Experts of a small language model.
Experts: 32 experts in each of 13 layers, 64 ReGLU neurons an expert, 4 picks a token, a sigmoid router.
Training: a variant of Muon for the experts, 509M tokens, 4078 steps.
Below are experts of layer 10 (counted from 0) of a mixture-of-experts language model. Rows are named router (the router's row for the expert), gate (a neuron's input weights, with its number), up (a neuron's input weights, with its number), down (a neuron's output weights, with its number) and show model dimensions 0-191. Each number is 500 + 50 x the weight over its row's rms, rounded and kept within 0 to 999. Numbers have three digits each.
Before each expert's rows: "comes after" lists some tokens at least twice as common just before its tokens as in all text; "comes before" lists some tokens at least twice as common just after its tokens as in all text. This comes from a sample of Wikipedia text that the model never trained on. Tokens count by the router's weight.

# expert 11
comes after: " ", " |", "0", "1", "2", "3"
comes before: " ", " |", ".", "0", "1", "2"
router:511437474474555458553499454494472542423508593514548490533478528471529475483592474539467494545512525525502538531510486498460505538487504396476490432486462472527406500582511394516704457586493414503476481439567438448466574456515531543462499496538514514461450478481552535487485494482498448499421571562406544515410352524605491450475495591481532450544528511537565575516536506471511517550537405519571479424454509545435446447538513535448552398499501509459422546455529522457495559579468436490484494508535523455504533506527516364620474419449587469479452419570537448504471574506523516529
gate0:420583529509518556501487444583479563486529507528329589492466501532488476451439463498513555636565567505518456577507467570505465441529525535518454523470485510497419452457365504522473511472507394551549382471595566476473512464453569527472508526435493497531506388494523470535499460479548502529448516533441519547568519568441477483421619458474470533529466573431454517537496544416406487487534485617511488541478451561524526505512455581515459562529456505493489518515553517493402553576549485496494398486479517468542505466497418510493441496393507497500539449469532428602497506488542612574
up0:472612510515561549484556531449515453515488569550498464488533563428618502396464631494459464490547511495507454505483365419561525542520512525592437489459417589520479459459438501566514506473510472566533455504520472589546471511466533441505451529548528524502489467491471527603612508493472480462600556419482515564428430494455488470466494535473555491491495441504509505483456551455435544502578448492435519453456365470574461528448521497539452571523586510429435502560519504535433615578490509519482447469471514458487523567510551460495571539507524503507612471434424390492611513460520470573
down0:505609600503369434524570439358585462451441518519551399480429486537421528595462556515567518466516516390487500463496488494431498526412373479582460549402497448508545447527538488451553489484555453487508469462503533509464505510530514505563499403485595533435536513550472566533476463479456535518453539520452496461543528458525450536474545521551423553531522550482448504469550419526545452419519487457463461556435417445527535510564454452503577515440573465467469420534486555507596541483479562545510533526494517519464487538529509416441550480452452489536499538499521586484566560442411574403
gate1:402468404503432519430463433509521534502588527534580498590504591436489468511554430509409493531514571432475578535579541448576485470450603481496506473477444523522397593521462561564537498572494491459475389501593449531596423463530393529487509491570499508454442527561574510499549496440514495500450551401448522569476494468554532557440516521425507488522528501510514539493503486486480399431538472563525471505453460535525415547517533509605440460556546505520397485462518453489521561425456451443458536461629547467552513580535516461505417550536475535487475463564502505529426564572528543480
up1:493375470537442524456483528495542471405530538527570448570389539546491471566438472510422554522437549503535553525510577454643553413510577513625559522476500508512439548504526519591611485468424453519524482480510431533584451494515355499546496441542570568516478461489534539578515533534479493541533531456480477503382556523505509595551539431486518514437485590506493537490493572518493438440531541529588505518545490612568457456511577508475433495520541471530455440478444500477540537508457442489481496453589531494574552543587528457533436503541499400506511476424536572511450550532497468443
down1:441599520522537494390492558410487494482453575516504522473517505433480521395524517516557498534533540445487456553620516506482466453543571457440508477463624465513434474528463471531550543540517573451425540496461493541598482516407467531500529600447417490533453484470529552575511559528460527554430511559532497473526498503518478481431445470491479522463498602511510518481431418506443395405522519475555524499521514464479395495532453454516377500497478507575492515543408463517455428464377603453578641529499476482582505574530557495535465473461468498504445546486541433541397567492540583526
gate2:417483500456510584460437505516453468513576566521486526475461380419484465467413518515540552545501562616493443576532499436485582475534560562453490563514523569492560505562555550468479572453513358500518550486551519451493567450506538414523559477525508588571535483462567512529434565527438586548466569613556613531577405493438428464507533503544592499585528573471508535491481417513504520490547497422533530433499493479480571534497436558544495496518481568553453499508523594563471583547474433459537512433492405501518476464532561560463506481461613492495536528487465425504451462520452532466
up2:451536532597477498514519471535512473479507435414568467501531538489507546510566503556508514453490524434489495556472556482641506470424431515489479456424495475460436382456498489537445453460519528470402452472471462500483524530468520507437490519466582511497434505526451507422560368475556507503502484510531465522436572449580558580554503518460365555427540513426524519558540575400510600405463510513515514583472507538509520496367490500528523546440509540446624491530465394481505554494469428586510483586526559516453492576436544531596490592507506472518508546472433515529520505515394396482
down2:475541365588508472518445551472582473384429611452440503571453485549479442508536447493491491488554489506405516484404603472470510469508496403463579484411498503571462570516547474570473549578508489597493498451478496555553439500483546484410589521513465461421504428486546511473456478508521496498477501421499469541478629546554523592480414496488506438514493537468483544449529542502508506452442480533576616478543537491521528582486503487557567441466473502397538499559412449528442475474487448470461544555561587423569494507463453494514494486477478559554404382523464550541422462561520520487

# expert 1
comes after: " |", " ", "|", "–", "20", "19"
comes before: " |", " |\n", "1", "0", "2", "3"
router:531419461447432511468481469445428494470480536464545510537514567392511481443517606564439476459472499489457484513485496558472523531546469588465429581488467492502526488503465459509797517572446492500519479514503459551418489404402497530491439526529646515456499542543546519445455450465516527540530541459412488490520396491602485518485516518441542487551533497437349498459523555513515533488512445517492491580459467472449489468461553487507502445532463539528576533463552451474442567490550450463468499484440539438552519494544545429554442478522595483448453448526504441468493487490490473455
gate0:490510518449517503521483573504499547415489488438457439466445493417539411524532550446458497535558494489465582607577537475448609517583485519439606456527519541522465448511445467519535462539546537539493483477414396546558470574473566480490397569512490493465527394503553511440541491487521514491532570474458512518524374424574465446466421494584491460586426532470468430476476445520474500562484469548420504444575469541481468450418439550414551555537463493560555550644514516427481511533504497448577493547424489433471496562517560505512472506570554539529524422432426415580445486506527531464
up0:543489542495510609520574516584461601565447490472439599467430502471565583520540544471492559454514479438529519567550474490519529516497588470525501466599485582556425426461520437434557463469439589537433488478507487420523459479480555508568450508490509486481457524429520574527499521494464561637532530407459474553478491595581485512539533515449516438475550439500505613516487530484449501391558538519411489412439454439402450446527512487504598491512519522480490530441472481436389568523496403539476478508461526434499493521604448542517594536514524573454545456448540385493482538461494503503
down0:368467431484534400540467477444538503483479479666531586570508562495502516541477436446491522447512546505453444406492431567479414506440537491555462573414477461527473566494487383408555533548471498500431512473435538552451542476545470556514482507523391521462526482491583450515461475506548508472455413458508433526527544440454456558558500527547491483525500485457534509469493596470540444486347557439483474587483497503537475492449528430570500560482540531523547476466507607510444539441467501478575557477488551531593558530494543560564479386460471409470503576469514545443535600514511494459
gate1:523511621511523465507457494494498531527480409514477565511453530466507424598420493527523519623436466526628520456431484560488544573489461549536522467448481539487442486548482484539567452529492537452602456513436504546548569548546459518494441468429467500537542468403525534502458506455443514455440441382479449484466484519573477552449468546611431620529493544421405443506550433485403456485516490578579546539518549517439454538426448499475609444461499499473591482445390445519508580460601468534564480451500536521455427488554481457557576514477530530450501547509447535559488508497485559453
up1:403530504473546444450464492443524474622495424426452461468494538513527533388464498529510456549427485472482549489486577483468482434559459488437499506529495516461475507412522541471509491512480472514428453426436548543457422510559531501468400545485467519488477511437463515512462580551516473536466543532512425421411527557499380524504508569508578430501578517519541535555485391442539492525622430587592564470517574490482483543600526463524466452523400461529468615575506464485462515532521425535399508429396452431449509515574601491571484558445490505452509522552550429544518420478555482505
down1:516513490548521536504451543482487625549494508497504548527511463584485400478533435478496447494512426462495515542532465523547483454485476415611454499504468437431444459520543497500488465527357491537513455462497471474535513502460469512500536462482430496595640573561538560445564467447445492559485564537471551515486427515502602501506583477494597475504628462578503510478444529547507405512481458449598480518543501440349458485478470473510420468555460536495445499461540571518500495500569447461465447504501431425607568557470481535447459444457548542481454426488487408624535551496568406510
gate2:484494445444543507467535485490567494487447545533517604525486550511565525503473545582508402446440618479575493540409448449533526512409450539494438437471471502527577482523471463531490436499556436583507563536558456614647454560456498533483446576566440500545383546514572432526524425447488521516491410507444458494441447451478415510495429475539530494469563561484496547451492409552510467424486532464475539558580483468486460482447477523563547493557493479368471513595514469515464608408449564474527543518545496493562510481504480440469425457544434444421500494487496453481526413514417534532
up2:489507473444319553478454527499517460537514453544550586509494548432534407478526471497516421537457557533583463481515528523463466515422468478501471435504571491542524477437599461427589515540545466580495559529523423528468501525532468591480473505548517464478470605511502509432588496524547391443426562478470539455404517468548590556496514523458477450503541488526536479460549532515481529592474499478503564524506554496576422417593435453510491429465422459511496531516482595474393460399529605571425463489518576481499507504632523474547443452498492504460496450472415567541475417457455488497
down2:441582525524448481414481566491481444533481463424540623463503516537540563444503584486474518440589545389528399526485506481508539437552472486449478473466510432447485517507569480475481458430465481491580533619501570542391479451534511538518512486432471532568568481449553527409488457586497422527461504541483439455503534496448495454559583561365432496419537427491432529504462473465525485509455502563500572513551534537514496491460622487489536531549530490548536527519526541479424442368493375521500491441503536547520447351542548602527511506462553510501441495467522514516493484510579550433

# expert 22
comes after: " ", " in", "20", "19", " In", "In"
comes before: " ", "19", "20", " the", "18", " January"
router:531357452465571438517547556501540524498478544525486562617524565508534614504463548528462494532473537544471431537408463559409483531480476455441519506497423566553445474516460473495621490543463513471407474525492519458441566453573509592496477465630503546491454533520440538411412473451493501460510543456499492514486396487472436519513522526459508379546510569523598573488529447470516583459552536494575486473417531483481571384457523472379497479515487524500504525562498486462409616563415481466484486473537505466609461488558529457400425546557510510463524539534473478513482551491490529503
gate0:541418483501476532495538599514522531529496499559510626582399460486498511581429562492506450455533380415495489546383510496473504473440505594499560467585556483508488499410513482500506588506558460431458462533566375508434552599435450520525465518523516556585538485509503526492508449506471455531558549549521443572420508491454457461550461565554572466452545527397503660544531510488543510491499549515467452455545414483525488562458489545390426458418550616441570453533454525507469516529479540453504497481496462390539422495499513470464490518504543464539529507510538466450529482488547533603
up0:503535462442539476501639486502521452503445464526554536522514495498522513547542543450449549376522494481444479494527589500490476562429515435545535504448554446500623565541564492511436418504461506507425401542501427453529402539517578510486484607540541586453472487565443550517510467533472487529512550513499514499455530414433553487466405555559474508501492464516557517531530516421438546492483388423553478448355534525526527537423499464464569579553475528495458566491642430480476564388510478446443502487538483577485546523465456410521475539556571449496505548512507486498413410550574482467
down0:516561503498571515476465525559542451584450593468495469438512487466488426466484472542509443587540502562560522483540467465528464458460547554460516466501590527574533513426449580534561603401472515484452511542495539544431470539471534523601468474498395509470423569394477542492452471543477488487572567444472454452502489562539505474527539475497501434509524562425484482493575631459525441536422567433494451421494488525431521541485462413550451526421538452448551499474528501536535401381552546395559489422560484530568512550481451533485528448550504455508612463443465545562496566442415577553
gate1:455548495529515479457584512574527497466493468539557500605589459560579600613489537552541417479442547499609507572551478559515492534438522538467582629462480490495507531493500600510469443467401521487497470568538554549413570490452534430559467519461544527489490430458437484450471453508524469562520530501524467440534464550561494565527543472513523483472451466452510561437566406489502551464509461520587471530439502456682477502513470519463494501519525460511535444491478582486534565444474550532543429481593584395526573496466512436524518495525457513528573475633470495526445476572471403538
up1:592559416519472457527581449481525612549471493431491432525553479463596485589506464494471572528370506543432541460507517509459617544409542414556500462460400555504550490563496432553488527504520503461464539515453445509481450476515451439458511502483574504504526523452478509408496574464510482465481506488554596423489533543499578520483548458548527482560604494485465406512508528537427536492416477512466560542442511517483521582534487486404442464374502572524415575489496535460392463432554450582604456612462539523510506522549514514460482441448411528526547464520467459558500455465450479452
down1:406425410470540457468564445482571458512498455499501433450581549504411484478519473387598533522409533582534527519471512620462466493479528548486561528386504473471533469582426465474522483516559460511437519430421608422501444448487495504480578538467510541555573523506565515539515518525557565514525612522524573477501507524444540449612531516491651533545472553429499510478469479482508511514482474480424468491495518443493498305486550555484462484460492547364460574534486515532461441469465529497463463519551533493488567534472526427437495528536500575490432511592508521491443441519499538516
gate2:469545468501516528493518548499513564415473499542551506597460454497459509519527458468508478470506582571459521566506497473506393462549535453462453507436475519564563574587565528508512473472486426440511448519512588453461429560466503561444531547488481585458501626473611441438438462435524563480514452565466508502558552496503414548431481417493507448426533415572597491458480483536425578488530590481453521500547512574580559461439533440537410520596504422492531494453417400475484602498444550535417427543479479592506479499584523494543477467504558538463590480536482438435513562428531473483
up2:463524607541524481496531432548409458502544495518484467455456420424526475526497478534475465488524474495484454427568451525492597493467543502544476415527603511474608533518448614520504457520497443577604470434483441528587569495507456416620576449450514423441501462590445512562550556511469444490408570553591520457457475485472501449528460530462468572489544550458511473441492578508513463514553478507485501572568505462509414542536379554530556503429510476533504460446579531589526502458474549495606530508528482448450556582414494531479596431440440451431458506489484456455466468543441456556
down2:490506486412465427494539385556453506436518458641512432483577491478478542492475492415508454418503456516491539437486412495450475589482455495487495488444457485545477525459410491577504468527557438582476482476560497481526547492426442484541512495477543530472483555502543548591485438516473456474452514510464571543518608478497501498544482548486434568533478449469378454473592401504553396523521508423442495512535462476454419513471496536492560510441537486392507415577605493533430561395561477507460444468528558534443579546430539558583437461480496385535427513490543486509586402503509507535